python train.py --num_hidden_layers=12 --hidden_size=256 --n_experts=256 --experts_per_token=8 --d_expert=64 --d_shared_expert=0 --hidden_act="squared_relu" --moe_layers=[0, 1, 2, 3, 4, 5, 6, 7, 8, 9, 10, 11] --router_score="softmax" --normalize_top_k=false --routed_scale=1.0 --balance_loss=0.00265 --balance_bias=true --router_z_loss=0.001 --init_std_router=0.0214 --lr_router=0.00178 --vocab_size=2048 --norm="rmsnorm" --norm_eps=1e-06 --tie_word_embeddings=false --optimizer="soap_variant" --learning_rate=0.0046 --beta1=0.95 --beta2=0.99 --batch_tokens=[65536, 131072, 262144] --max_seq_len=1024 --train_tokens=517300000 --max_steps=3859 --dataset="wikipedia_en"
Below are experts of layer 6 (counted from 0) of a mixture-of-experts language model. Rows are named router (the router's row for the expert), up (a neuron's input weights, with its number), down (a neuron's output weights, with its number) and show model dimensions 0-255. Each number is 500 + 40 x the weight over its row's rms, rounded and kept within 0 to 999. Numbers have three digits each.
Before each expert's rows: "comes before" lists some tokens at least twice as common just after its tokens as in all text; "gets" lists some tokens that make up at least twice as much of what it gets as of all text. This comes from a sample of Wikipedia text that the model never trained on. Tokens count by the router's weight.

# expert 124
comes before: " |", "im", "|", "ation", "---|---|---|---|", "et"
gets: "x", "|", " comp", " ", "\n", " Comp"
router:559507463507507514494443438459467524517442474523523533503492443495554537467525455417471463457442471542517486460473518497432579529572517498521529461497446538532523488568514493531523542469575454521494441576468501544486531492519500520472491464520502543500551513517496510522415534526534479477531494536484511489543409480475531534491530532489480451504537522507496483506530514540441450495429621546508513550451515509530476519529400557480473512500485580555477476495582489534525453512531481498505466477491515496547464482459560494560447548560488388508435407521460433504511433497518516514538385515456542517426442534524432582492415544495500517547473495460413523474532548458542503566504457534461558480484503472466461433531569500495520458442448479500554488449449480504529462504468501
up0:545574443559508503541461379470433571531461572565490536500578486518496453514452491491510521512601538447456531485510549510471479499482526563512520450507487491474559524472546514482435477490498491519504562494459493453509499497554460530471489510500457451552475477518489496497515459474560506503570550596417528495520481529553518496506470437568526511524470469510483480515507581505526520537443534493446535516488464490516532499471514593429432491527479519430547537523428522469514493478494479491539489466496448555524448525545500472453516494418538487469513460523460510469514494545502489474584458458482498500478462492471471503633502493504514464528423618492482413506458545493399541518515448536517435465486496498553372463496504457527597490528487537481477511460455502484512456465517516
down0:449490447562417494521475464475455503506507497471547567467496550556450457476542511544478474563540536475524480521488547509517428478457486521543462520497494453509499562506463539468436455488540546564498568553471508472424541507563503541514473532520489455512511513429488526451532518447464428501501533575488390529526490511534511542502480541484495507459496456491442511449523491474531566520441459446594405470458491571468484480568414508482495428531466490491507485517553501510507435540509453512494545450465504520522426469520567543513528525504450510447480447575513528477480556457533543501515473500497395456577490492431461496555547459504484587500563508532566471509510543488490584486563572507577554553514554406505539514459532532494510513522482499467554478496507514460496572501558499
up1:439461512535507460527471468510441480471552498472463548489463512516481542488523540534554437467549399550487479505532486463487511519429467527480468431433466503482491523448509513477491553394513536540576531450453465447515473533452438489574511520522598506500483541567517496514544592497452511479507509432463572536540486503523576397522448547404528573502504478481468474503439492482482492465608554486525577436481498507511456523491507476496485549455559593518482512559473545461451513529495534473527514518521568450551453543546422453395556551510507529504521446436467554506494456508492571548544422535537502475489502489537520485503535452513548463502491465465501498517510488498485511434542512456505512498502500522485468436496497542541474560514482441454511497505505505472516507399479448
down1:493512462547488556498411472482510517417549593530493511502565472494482469512559532545449464465587535493492587554536512488519554503478495474515483510499554512572512441480504565519529447519506567466438485564429495509513496378483478483479505525486523545502493440505426468492505474492468492464502539439481512458543511483548516577506516506510491422554466499470512508448466443560485570438448450498447513480437523474557514469513463466488477494486558465516407506549485514483496536506547472474467520462469519451458510453457528493496539507582543505585588462548544473448513537567478523549482514429463492430500500469528488484467540399484494464510543546465581603479428479554440485480479493486484518489515502499536440451490461491461424512496483474535496517408452537444452467540490473
up2:529495527489535473495467452481587489559545487467527522530509462452514531578487488487470507523461460493437431499513504527442556469578498523495478564468466488403417552499482576480528464452485494501513481482500489531476568533512477471444540536465521537494511525538442476543501489473517441465487489462541570558544484514523523498506478439549450508490496448561441512497432466470486421444475516502542475505533503523504523491393500559577427551495449477519499515510474540464466546523487531481444497481491470478468515502450488474488498486476481496533511481554486491547480522582446648486427534474520486537512541425463503500492456493537509483509506542478467565610449438494509497518559446529493471543640493442560491492450535516508490451513402411533501539552459490514568475537444539
down2:478547465460505483515478484544527516481448634516466446501453449493479501513459514558503534554542516511602495426573539503522526527529485497578507459535549485516469485512521480471498478455407463500465407492421541475472498477501508463510478538497437512539630491529494483454480513492432508501466572476511507474515542526520535500599530489577491519512492516512526488519552477572456422474533429457443482400503554475404513518529520547521388503484464475476514521449499484463447503560595483467500493493511574494536459504548464555466485527510482470540481543474481506455508624557486445448517506469502462531538509570526441500465503450507457508502513487528510476462499390465468431487502445471451563520513505539571496479566514474487496475547467494491523496553511519522487509533514471
up3:548517494556465542585543478486498550516531522540580410511492523526547557508496491438533491492494418476510512570494422487494526519479538539489445485504473423465481471541515529504566524459507452508410470482515556492454488485553531496512509487407588557552528500578519501512512481529480453507504557565542484530455428535524464489498468502513495426527519559515553438517499471462514540525456524502492519551537532553458502518475414550452485568487553470453500512491426478522495507495456543598482491502419532441552550532484502465590466485549488512525544469493539519534453526521562529513456474481550431586601491483460530528482550535518403456492523468460509477469494520472516517474539505483466508514532483434460502504456508405538504610463468500602490483538461480548528490467477483
down3:454550554524487506517581478591457506491580514461543549414417511537606485492503425454547458524429555486527536487472454530550564503506455515547476482523492483513508579484526486491510492460470469473538464544544560444500441514556490497423432523458469536546493397528466572504468469514492458574472496468519456507436556552509553468449489467454496533502527548509555510458522435541545560579521437479528485540459517429485523459479550494502499427411459486470520537477520470545547504517544509531516538496486436445493515504552529553494477516541531524448481496531498469541562509510492498544547582562484433511526548518495507517504521466489535488514549476529436479539440537503540498456498447490456515520541538510460456568574515529538507533594483493475551471604545514514506481475517478
up4:510471525497525565451488472567529523455461477480492446536561560427503511474463496490504510519507564490490490502432460522440470540491507480466504475539433526542496499471445549438523500547503498429502462433544566458520495541502455572543431554496567549551496445458409506466473499557452542406538445527509494462491550510535469518491511545509549479544556495477492521508506534466508488447536528564558511455485505516529500507565571500482474531522544460475513540530467519532502464541488506497545459571473512504482471556489472589585534596487499357570512502470525538531471594438550447492486510469507491488531574504579573503521468555465438527532421531529496508395486486472582511442492530487504502539478541524496594465489523500458512517517464553473578517489507496463487502476473470
down4:521475556508599428458504532460500500559534493472529504464440442510547472536546447415409519435510478504464510557486508497458519492540510478479495487411530500562489513486445444554410516539528496492527458485482542440470494463490481550515547492549473524551487537555459512504590454543543493521464493589546507479472533507534543459544463434494497452438476460501495483511499526482560454546538524516598476558584496523466489402465530522520500511496478488477473432469552504456504504572454471499402546541493562547483483509622489459477497511484524516442502495537508433535463533485560485505451505503510504521522431526438475526468463510506539512408553466451534501486473473496411473432517512540584488555529508472545518515457484567536443554442537501476451446503449503487505533497510562
up5:514476508491482400541542546524526449484527535487566497495480512525481478485511564532501507544411568437531590472500522479468540453545538512559472533540478505469478454477487474540463442450527482485490500497572467437551524474466521430456495498467494535478530447488468510499465485497441463513498459456544509490563499536594469440575550472485442521492554497505505509477530529514585526549479520553568499533517461494598474483501473499491551508509516468488486573450515485459488479512536436498553519556530459462486520544524533468490470469507540454466605479495414442551482535534377538462481524503564431554479451487452469512479554461546515569511491455543496556471457514501434527493435493522489497476514494531487512460526592434557477436515478475557501579491426423401451458519479509
down5:509459510502458532472473507453521509460447457484455525485515502511535481529581470559535546472436444536526480486545451502464584485540513495537508477476538475520434564508569465465537467501469546512459547523555546492450488483465517385497549523493524499444532512524488511499503440451532490465395531511519532460502486581436485446474535452518497483485525531475458549519467587452463600521467435515454482479494500567544555489522642538493443465484500440515490530508504594509509519520502464503541447539500464474475473559474491539531455525486474441454414525441455535528491541455443510505453478483495472508465496509515639506504546489495506538558472515471488542540518517524487500446483466482429548588498477513528514503414495480516546391493574429425463507489510488496524550541497471
up6:414516489517477504465463428508445423472486457466483487476473497474613480512510521477536457484498531489486500485462492480608547541508465459471470496556430503497492507504426511479498502489504482503486580489533486527507468492476380538565430481568424470513542479517606541547454546520587499493535478592531475458556487536493472521468492525489400517489456539605464540515474507520467479559567562489479506468554508493494518471525538503549445451487488528592537468465582477530552524486533519472455482529448503547504478571497505515460514522570485464444484468504511503482531505493523508502501479489472532432500443592539520459475521520503481498530477486451473449475495505488459454483579486512512424508538467539468500496520590509493349503484484522436527524486472538430475506482589466
down6:585572508562518517543494458423523557531477506520539419499481523449525505554520436582497495488557543445493557432500472528521578500547459497467455462481470488521478467594473513482516508561446556492510534590509527498520454450503539458453546461507443516487451513476490526524543495495537475470507534441507569493487512445529540476587498464560474491498493518506519561572506464536517429523512491556524479463469508512496527481446476447494472540457499544424511449593481454419551525497514464476442451433473528549488470552467514459522555466544476491467472517557466431645442506444486485453524507480456499463509509550489602478490519527481418551531447492493537503480493552497471461530517517538471536506574541528439501522464487531448522477472479518528460602505463471438455518485483459
up7:539499463518553497600504536449491565498493557499516469562533455522520474561523500459488500472534515492566486507499484511471508474546434495508560508489515621522465484456513555490473490516441477555518384516535498502519506567490432534456488547405455522484527546462496509493516519502488517457475486417479577499556445500479551528478532516466441494503484539583567529480515436529508431522545471537527495408403449511530508480474464514476443480477424451514492488551496484497471552498508516482608505490529478489554517561432511556505512530472548529475454488507491528486557508430576463516504529461464526500505570539523502458527492470473533513477503496436455512509640506526537519644471488474539479471529430493526515583515531530509555476510486576568451469496463486506513495445516508
down7:507449452497532472444454513507424478525517397524501482491499540476559434578495545491515434485504546484503428523524467481499495504575456476535487496464573576460561518555428452530436478463389518438483497547508421544488490484519471575515494492493478468486533479542542375519515505530460520453496462540533494464470524490524504492463547403521481506508437486542553425561545491497498501462531492513502506575507523522456501508517463576429505494539547534530428483592462514465456540506541520500530532503441459523438463549480518513578385491518580530413505549478559478495542616434476445444478511512540461497541481477474498484484509440495520514483433489512529458483507490519509448537477540521523450471495451562513442505471477523438550490484490504494451534458532505472465535479507489
up8:458478408483543498442564505501530477555512427521520499502466559528542511502483508500495538501481449504514508452516466529480453496624493515446503493487399475417527476467495594471480483514525445452506565552559569495513470512547516521473474467516568549375526489504575537531488514454497506434512503517500448445444500512488554553569500585497508466445512506495518442465564470484559507534467545517557486454532535586457471550515471519526517437402500588459517504498490524546505488512513518455472491510521457482565534505496473508468515480538481513474473496528484480474503400414506415463468507579515499529515457519528527490486489501486559496431516453496496460497493492478467448584466541464509487473556493451396532507530515471433430555506462484506484502534603540515562495438473496
down8:558425500492588504420459534575468464550534440490554575447484457530482541543467502517545544592502400488588596463509455537557561438501508505475482547398440524527488487492529505514527504484476496519576539447461466477439546506506483487457538550534451475499432550486528538493515529441524484494506517517519500516503480511472454506522513483505496496519484557507580435436445469511531473543499465550475502483535452543485566535420457509506417459467456469430489426499546518477512545525543474443496496563484482497511542457487526530531504427443510526446570469529507475497522550476446530407551502460500519499472498481528540546480554456473513555535469506534490458515452561581484498503445532487544527591536586562510496449539495503545528498568481520503553489524527494546472546482509460
up9:460494521531502563535463466518573491485470510497462493518526460541492536511561539448548484536516598523505558520489468490474499520532486498506478537449569550551509523465466522493466475449594430510518513456584478556479571483527518549523347591476515464543553506464461491423476544540500454484531496477518472542540524510571453531481479534504546543512501484454550501453502501597482464509478496433447496479504527449477459497472527512534512561596488440486417483470493472519552524505489518466491497520362540501407482484458510494466538486512512548516512538421498448556451463471521566455472504430524405489468531520577491476545586475502443493498442490510512508493505521508476452562516512490539500511494461581477488552464565464541534488475445516447488542493525509490519431561498462
down9:434516527538574510529558448491529486399521487450511443483508477500486516512504458558508505443543516510458467574435482491451467581514488535499474453483533557500535643494540489472548535558489512510433461502522460511583532495560474520448541450516473484508494510521515480491475519522438477526545463480564469542501439489616541452485536474431495499528532530561491501566530502453471506473560545516455499462488493543485427509563394547487474469466533478521521486519523502531508504482446501497498455501518519598533557533470476474466505550599506525511555533549524484475536564499565535456458474539474534491446499519499542493481560443456448506452509491549518501535475478526510543517527534503450503516484584487416556524495527515474467522377486500436494528474472444579526403466463551
up10:508473506556511468500446471519496437542504544517473571486467451506503523512529551514515567501568582494456560515485476489574521456482526514535491435429535487535526478517464492514542460519474502504520513506501502443556522434549506488523461476513497535438477492512495461484607456561541484471472455510410436470511523486569527491553452560430493462513572428527529473448470477559447495514496461537516520450521485505481491581537503465455580585494511539470493546539488508498531507539448526512552483397481485471479516488543540502497402506411474476500431457522563466522478537551438510516529472458564510364471513562485489520544432567495536469466556516460381402465495487498499546492449581525465481521464496561492530530487481460548478497477427515479524508540476510507494471465542471
down10:441442509450448548529531437557549482504616484545508517537479495491470468532489420496434492454509531504587575459469487501492470510519537465478538517484459439477489539440497583521540497510458490492445587471537481559487432449484543551542546429517498518471491460487467488526477472511520448537505488545484469506515530523460514523480452547429507475476546470501530532507475502541471540546551501553531533442595561553491459521555466524500438479459470507503528521436465506473435431484497495501467484439477592537516469540499564497498487440515481473473545554525516465530487594471496540500556479463519553382529501525493482479478476452469499533494542517425427472513474530451523427509458502471507576444527521491502520509510418502506464516450409524473569471538531453523545461474619563
up11:503564599579451481504510503537529514516526449457494500529455502431492554497522509521565556503564559530465576501489532461493528563482539397549542529500536498503486528564514486479483475510521554474492567447457532487507444524599533474452500504582521489517509507456511522479534475552555502511506525441469494439550592509481550516501471490432524487475487492460501505581509534485546499482541473508535559503481491506532420505441537491465459449566395523426455499490498442584487550486507497484436463515486516452401472489476560479473468498418474470527448509519497455511482508521485561499450530480475482470551533435482518493549511517586589495548460571525497469495430579499515588532475477534457513502516540527507511567510494483487505479446468492528530562468445481592553503518519405
down11:512518519410467462534485440557518539550504507470432439479574502547511456522510515489461516554447513487526508500485471541520436539427599458464519459457486531506431558487525475508531484507517453546477489498476517499479458525522525486526506495570495438426530499430475473446461514539466538507498508611533492517582475518468516522568490474442547457473475558553558513542509563547488476528520465516469551482519489472483418489518541528470512528492538517442501453451492518470449486421599450550453479458482511576455477501477501575472449592579428506516495546451482483411461536475510522473511471541482408516537510522452468458418502438502465515489532539569474506528462525484462487560463498520484442431556494468559519547405559445468530524474484517512525485517503457559464482515577491
up12:507470449539507488469545544513475508499507492439502502513557626504499508475564404550550459489465555480443485560572540549470448461535565531527507474440457476507548420385529498530503479489546462502508557443537474537525433447523459518419530479514511530541475515517484504466562445492518484467501531523532522507506472564513423485429465479432529523476435498502527412462526486577473519496484451507525499479481533508519408453485540473445462467498503558470510463467529540511523473538478509532492450418493513454515492553569499523447486540495490527473551431473558584468467551482521517484434533500459459485558426534503466498564462546515502518499433483506560515508475515472477509519467526487547550497570404486531485461495505519513465501504503514537467554540551559486501450352478550
down12:493509513502525467557552525522507524468507403396532585515439500508451501444504564544483487552507516479526517486499510477596576489502470487456586479524491494473468485549527513543465606536478499462478388573485492522482476481453451472390518496485517496501514479521432503568583607468549488483438521561505556573465534493480530463473554472560559464441556522470534574504463570534487484465551461523522453482553507479548557479456515499475485515563530568514534546548485530492454545479451520509471467431506500492443448541504478498466509543465474435458530551534530456534507553518448467456486528507448483531405462472559467509524535534553481548465522499469542441516450508492507517487545439533507528517533504487557535535543537548513494511434475499437473487538482507470480528438556510
up13:561464515551394551492516499472497543494450506507470534526514568431491490515484491467531486508519473483478474530477547579492473475498491481548511469523481479501486403501542492449580483488498487503498485510485488505507400478522477466477451514521524450441371528535454479505471549467494474522554502515525490462402487542565422472477476489551466463528480419508487507500477450507582501508503502474508448439428545445496440398554468462512419531450481424424474554499512520484515435485528496496497592465549488539473464494500516531498465438480462505540483502576543478474481485527524480557460485450500597484511459523445484474445496495468540426532584531476555486540527499544556469462500534480519515440441510530436546483441490528503508551459408456532437458493471432508541505435505415
down13:505554474538492458472546430454476463506497535513556489537447486480469469423484498497497447518445575487508493549539534582547469547514436505532476511593507501430462510478530508507532422487523518543455484446468550445568479471464500497430496548526492479533482459461543591425484509503481565486501496520541530411529459493458432441478492426595497483510443441496540430474438489442550498400521487505513440471557475484511454499479528492457508501483438486527513520486436505426480509513441521529515622528492578561502487534489510517547520511460466453515508514475564520492481523437562492457425488433465499477486462538433458503484498445461435493472543503504509486503501482504495560425406491466456464512497514492586490496478512506484479514541464516507528451532614514520574566498508542
up14:540560480442571526556426498507501454454456501538485528498500471466475505510525550497470495526466501460446462449467533478516433469506572404467501470504453446558473526526534472449544510493584568502570528481547452394480478474505544562560535530439518453496505496506395463490503517547481528499498533521473513565493475493463532520524461489447510561535515525468498452460521543512518526454563485576481469439527499481509522466476492466492443532532489541530380465508510454462556535515474551547518478474542523440429614488533374488504490525499500513482407481513531504495444541505524499461518521485441505490459448471531542482450504531546496501459568495529488456511466473523552501516445547460548515577523429511457471539506416430519453478566532413464532563481490550508511521487480551
down14:472507518473484547505501539453489467518513513526558631494554428441471424516563475531518498475456582494520519427526558519528511540513471546471478493519504506488493581469513481511488493464557525472459466547526541490422392491473560517470429467452527498515532473482510469495535582544525456438472573452464523515476507533369453467599439477499451533461499507465455500482514540495541519554560548455532517532527468504554536493455454518543545487553541526592493431488465519530514411441523455441486538529512480435527515517494524515479480494521429431521521473485423528500428516540473501485484484388501417494489491566434526472508474526530473489529551529440489417492497537501565504514516468508489514525511479446498515408581472484506507507429438478476500494479497516504518533507525473
up15:482526520581405527547568512506517589527505546475442556516519477518581504470533434484476499444500488515467536532546533520367507496499616603530475558519468479521545504516504561457490512508465544528518502470452484476430536502499525495429486599476544521531525443542501457524488477449543542518508556506494485546485519492462550516486494569498540494510449501461400538511428487531492535553451510518481485511550499534496493502395535452514471513500482509485534466535496518483558426421507410483509474458438469480525426532467493488509434515403531555492491500564520534510500419530493491443529508545525520488582497497516475530557467505492525466486557589513426539547464558519524545524537537528492468463477505510520451465465445483458555535520569482520493478499521567503522447559532468
down15:532495601567503490539530465492511516519498534430501460547538482437477497516548556452532414520539378455558453569514508442491390488477543452533576514438624520501497558497463514479463494523506503439503526544470483504525545435491453493509494548541531539468483473468450445506517520452505506486522485488478513451592471437510505523452517583521537457524489498516522538469451519517501528465484487518542522478502539556537486528502518517456525535551478481405504522497498408542499474517472548495498511578528417507451485521489543484528527495506524565502526497520533491512511458574462576434520538488450461522459533495450548520503484523500564487531464575525501474444494488357437525491471469425511495505460480482506487477422491535546512487503496534560547489504484525519507423481531376
up16:525505522518479589531519473484540491561499450491451521570510484504526558476518479482455488487544468435494529480470513509507512524430505478507470508488505507473516517511576502521505519514466469506500486543425457542418536458448418436415557488640505497497523511522526397480492573484516471499529441495457505540485495489504503513491532492495474404521490486489517503526466550589512456526487438447534485495528550522464530560529522542517426478534521492508516515540509535514517557553536533532478462459609478542468496506490545544457551560502516508505480529494603582480477478510484543561410561492526460462523517530450526449489476489576543452496509553619471548536493614559467507545491461560480532487482530587501400420478501493545554524491546467479529519475463446499497474537455511
down16:487481479511438402510495458453513547446459496530481486478408490494475511530531510551453538483473552482468474481530467549471521535469478529476578378474490503496472488393480473491469515490504421502476567460499551414494537528555542540523475505461516470513547488452554510534474529436514519489526553472502491526518489481500487519417440398506468494533544451561532500505457544475495470500511446559560489517489464412526533478526446518472472574547488491475499517493594501516523482486515512530523387477510449447443468453513472550487542533562480516475587502508507461502525529575525470501426562486554517507422527488580494532538504414517477504501430532518500499645484439523542574535494498477485493499498513456558462505503530491558489494501575552600520491509473491547462480532512472
up17:545494505505441514493527524458476501486521465433509521490517507552512439484536494448434486509513502484557521488498572535479448466468480547457504607530534485458490510466507503529572495505538512392500481478524478500589472613506472478478473490571472501536499511507460497515472481447521554520511550428524491520445501471454582500521465437510484568487525526483503513492481490481483482434455425446477490582547479484536468491534510429501533395493527498489461548471470524486497448545425499487434509476488529464509519519488623456507477440485491513444469446594487544462488429448434516504513492584464455547589498537459411440505402479516512474437474506493567487542489558466437470533459469490472515452489512437492522494518536523488513524455539564536391517467527519578533499533451522
down17:459486562461527577553544538523417563523508474426462466508502512474416415497464505411486579487511536494520476493549506518550486484453570459442447494459473561513432482534506473431482489537399549394527473471481509523474515525448510504461471591516479457553479468470486559546516508492478567491447494545457484534504575530557426550505479481454522524504455560529455579546430482440439447517589522521489489511496469520534424428446441511439491524531507479402502480528470531522526464519464508478501530490436560480476582486440527527464519504458506556503493490501479539502472515473492496505582418529437478531513570554478481512446490457465459478532546487493526527489555544496518533491459483444556500456560498501489475543498475539485529478531498497533462496477548467577563477484524497
up18:494490489506428498441511551587529593471522540525444497506510468519508416476522479493516509570531546426579510511502513426474462499474420501534476463461492443506519492522509588499471478500530517465466516538538501561476489519524487547539524457495472520546510497423491512505501582415469506583459470547455462476546471489542505432521527492593492550530483503536435482530482477502454479500399481526521518403451532517560496528519453547486516478518531465493498558478458484533511405508469545481443499460509556544512459494455562611518582455514535478524351510481531475458480445495521499515404514485494497469466504511500441497518510468500477463446414476553475523464441493506508595511513499527520499536508529454462541491458420505498563422484464583443489495510476484483509523485473503
down18:504472542543503445482512474508495466553516535475499472450509504479433509605474494431407510468446509541469472528510500481516485473478499581496457488429488497472446467473530490535468527511511516513554509458545439536462458523534485497477503451538470513562518616520459476540519543471478551482479450477475487569511409482488546486479503491488455472474449533645471458485526526548549447489511475517522443548514492452461411511511476529557476469549438461491402529534479511463468454503456482449521554499475543482555478503523579576431449526547550540487452518479511539490555535546518552560478481492432491495471541607440551544498518527475471514462511486533468527559512484551536566487574528562534504517569440441558536496508481428526492460502563490519424488506481508502522501404517543
up19:473551494458491533531516520446474442512442513525452474559500598513516455525423481483504467507530545502540509485481460492481395469537466542498453508512459527421566482466518509456493563465494514514466469505517450513485435502520494532538580421521447522477492499532502525567470412563444481517442557492441412539566454486541495543456520544443465421479543531498531489478520509532446507544499466539520459532486441591381477485502494456515548531508487564495501492403524497516515508466417468436503514488519521430508501507525470453507481541568535462493538578475465475464435477456619533497564502560488434553510489553500510505455472499542555504514488492493517542442441495506503506466498538431601511490516488484504478490467549471504498532497546453473477521460487585524566465483513418
down19:456471464544475514478481566500495530544556555508444518548556439581473484437485528488534461538519473510467535471492589459550587495486450444508454587537490534490500500365506494500493547527541527451542542462515442456520481541529523531524539503501526520454448459451484584568518516518524478553445423454402481530391519536527466487501554459517542519530470513454492511458518496497532486469542514560496497495491474483524490550439557444505498500579500504516561475446490434462489517459452462495430456569513567478519520515555539441504442569496502501548415499465423498499491453535496523574514568495548540557466516486473511547492455562526490477537500460506514429504502467425526498485517545504507506549528514505480516479521577411459507532493476532454493510424511454484510435514449569
up20:513521533511510484513475489545456479447513540513483429506532494429427509553378491456480449541540514491449537452554456501432543598536479488493496519558494529501509440553540518460543510477499522432547492518492547563535480495499494544524479544481557503539485560564505503476506575462484575436504515517508476515475498444499509492447496441508519451500495432474421566492465500425468452510583484563482503512479592540502513493498502459468542482513559532411505460478527507463505515507503554584530475443512472473545403519537581507573416475483491533511485437542511560446461515464472444519524519495485522453488520535502498495474515408478517500522461550559489434461614530514540560444516512522455491512508601447522432505513504481483443526444491452498523474431458473460471572501517464
down20:539555469454468450578501570510479548492533616531514454476467517488455457508490479549527548443414508498551491532501495563462451514489513414491480476486517510507431469441481470505546558474442458507427444457445549504538467544469536561480421558510543447530536466520454514459514492457531444428508472556551406433493486517476467546461527364507509526534494491485541443453523487437477474445505532517515471471448495582474453501496513512504490483504482490477531461606512493507514526447456509464514511506477506500552518576536489471467496503446518474500456516467493490531455555491525441509474518511452476448420503529479522518504460571485504496401588462526495470471539550508591551508544495490473519536542462488476462496525517462541499504454390482578498505517546540525558447538549482
up21:517482498475502462583494512553506510460516485557500494439548546430475478488418504521512462504561426557546639476506533504477581529464487446506508545450490515445535563540415525566441462512490505504497457511507433505446471490486476568496447532536534586537508547561515411481537569472512541485493447544491493458522473560460507512444621509483440508517525485472490438527435512538541412502461466545435504471476495528480491523531423523482529453480473498472512481496516550447483496549486493515464488501526491529473460511537534529511512511472569506524595473488459441502460540478548484525518459513445527374558532471452462494500521466537452521474458535473455488491579524526462520471479489502453555486537478449561501459521516539497442590528437532534484501526525578457453525526486550
down21:413511441506558428497549567536475467490495505493423559399529524528484537492472512514449396530501486464464512463448452513505511515481477454527577549425442425527488532495488531462485546522479532475528502495494498541496524463477437478520521510522472467492534545520496518503613495523528464460445425481533476471539531552469501519450517491442483398453541449497520546492482521453484459514469526537386534480510468538512461519444463532421448537561500555495513450495486533467493488508525464513435531516479481538483521514577474575480393503481502494484416507487464488470543502552555486537450455485497481474485541466463552555460468495499488574478507513546440465476522552548422536628577532535449506534519506498435530568478490482463457458502472466538459436545482489497535485462542539
up22:492445468462518531514502499449511501496516452440507486481467517507494521435482516445474453532448521578518449517499447484445508444504519508535509492526524530509550492501490498475497517523526529486605516525553546410516528507514506553546488497558520524484570498490572534549404472537515477499606467555537546497508524539565482528440488482505477404557552546509479482486525478640537514491480511472531499481533476575494598480523430526435504475478470493526490462494498522514521536487503474448524580526448494466534539484570521492518424506484444514452525426497381451545488451515527526471490511556547484591458459423497450441517504551519552425483528513530454501438531502522414451514521507470585530432462420497459429504500484534453502456447551570502514459471451475501515480520509500
down22:493502501536486433470459484566560514472534508479498527493486544489492485557455464455508535564504498497405475568569502541565619478521586515513453567581467439535441504532515522477479505459510462491574478456510518444475478429505449531525540471491514467505435499528528464474480525540544435443553490485611493477489444516422462454495421520472448467482487530478516542506479485521529513485494524482537466559575421487561482444501519470500542493534464451432530471509510479498459519500494490533527530587539508508556507514454502500510435462541581473521541485482490499468536462471541528540451465527478558457482500443500532430568520501427462543450465525530478564542490512534512508581447568441480443535458515500464500521492555480489548438475484524490490451446467422560484497433390510
up23:558545435503516524479532530491516511479529477512573501511509506524537502461480456428458592510533500532469522535486513500465483581485497481580498537600476527500501445501496572521537494395514557498437444550436458547506486511525552524525513611500413530426484463442412493489452512542507479485480504457608512442540485517486483522539511501609498525520464556458511497458504666487519559511514468473453508496436538554498492513424512496487487459503583530521478493473533555514498497514454547489518504561461461509513464444466509470541503478545475488503518506483517542471477474477499527529514454484527531499503541554492460593509494511498519519604505514439454537463547483463469452474450571573445553493496508489546524543544494498402474456466492486494488518496545546540516420474481452
down23:545503545483486552468464518554534466494491465507515536584474501519546540479517519522471438481494429487447556453482576490529487535490511500513518539525498473497543505537489481513547448435480573507518536516456438496573469523503505470489474510497522531497474569422536480536548499541446424506571467503531476497434436546522510538430466493434491490496475502480482471469534527517572522400537529539398542459492635511446509466487483450447511495459511473448504559493500603487461530530480508558505512498530512567413444557509480496466548489477447487435514517483557535467474475483523555497485481531562451493439498539551501556491482526540518590554531509447449497440535542499376496459393533487474484493512551568523599517524445490502441538525469480471507485522437466506461452510486504
up24:509490449595499450464506405476529509471509466498525509465545455486504508457457553436541450451404484511513511523506508528485509527561556489514462506550481496494462539491592520505504509477482523498485545580486413439558480525516554499478481515444467533475494512506534481432466435401419530496515513451504498489478544490476472507492545484492561478570521558473485456467533523453504486467540502424449521453545466460457503512397517513500504467429505477451493506467448555479502476492425523549457546452549462486560549520503564516544537497482548524537475453490486531558468442465537476483534462542477488596511522541538495498433528506533548524504607530505489439509449452476548452525477514505472480584444537539508500529523537589543424573449545405507531478457499535536517539477537594
down24:508559526554569428501426526541516506466459495524483512497521551465447564500488459461554521517466527476557491536565524442534507551494482514484500433508428465572539518506450559503524423453504475548482513512520456546476557502502533490474465493449569489518509521504479523419528521438510470497532517504499493473426469506499479527548539508477486529537557499490491502551517447500587416553543516556516535447550506475526505504492563521477412499514468506475430510467485473502464503478549602492483477578458512524490528496489536461490552450511418526500489515547482492444508538526487583458502457492544567487562448464492597567542506513491545434493539502463435539456458479557574539475486586474572563536487451568517548484549560544573479493486499423505566555519468536446585509525534559
up25:449520522519501458512499553460507559548509517491506560428387470483571467512503502534462466486495404516528484527476543469517526523552443468527511437529567513460502436524456457533546453429457382488455464452528513585513443506522460489509462466497443544513572582499504522494504476533538526497516503496537536610505549493429511456514568416543499528478484473557477516554520511553552468475440462546568399475451558509526489557528483522522536483492532565516515436490477470502476460493515433537473501586464461556463484499472476503540561507497470526584481425479457468496517504453429531564446533466418526535472495463463480456544478440458523549455513539522477505558530467467498492479494481552567477482537485471474500552516531558500495509490547568451486435503494483511452440499538500
down25:539520443486492546523589538488540511513501499487501532582478533506485511541488531498425498487547524530479537525468471441528461445477560489449455520590555470519477470498493499535563526478463490507576546470483514523487465502505515459384425495516529494513546518473526502516512568535579560536506577559472515513566501489542474460520528483529563423526477400547463483545537502552437525510447443440520466456480535453573509545472540485551492568521528481537554544508451514536420504484520524488485492542510571472494499478490575522482403510477511518516502511500531408559563479411470481510537526437487456493428529470539461528628456462489459447471496446558561464517511500561545443479510522472511484463499473519538537546527451536511527468572486551539517518492414515480514519487428466
up26:472520499459474513478463521531537501523477548589485519474523391510490491521491498452529546518461503526458518614465533476501604483477519467520557451516481466482520554500488532453538496479492594475491475459498440480510482480509539552454465542437431493479552493534543465552502450452474514489572362550512488531472483542490579517530546527566514482503560490506376490562450519394553464472531564440504501493545537532530469468474500376498516506567499501488569497517524472435543506575495500454423420478568514547486478578513538486559497452514512501494508470497526499465422484454525500489472513505523529490462519499493468446472550463556509446497547436484529503489528473505551506495485422574545516498467509426494486476476474497443528542481536502479525477518472541534511466455579510
down26:465561503518489455504537516468453486524466487417578469477449528539456527468476509494475491457486561525480535505512560536496489503466549428524489463474466547439568579516452530522428491450512542496451410512551414548509468537465531521489580506572472463508531431453605491462510508464485519447604526525508509474597558531483581476550557521503523522481425474559444520500542557528547505471477582515582523475532496491511453470531498554503514535518546466561540579532556535496467396512488477489484462510537527503495497428531527570524524492459468477509504547497488474506508455530494551548536463546515465532533473404502500500502493488484476502491457505553520476501521473451493524480492495624524542529451474594472461443552540473498547487520546492504534413508511494472444539465471538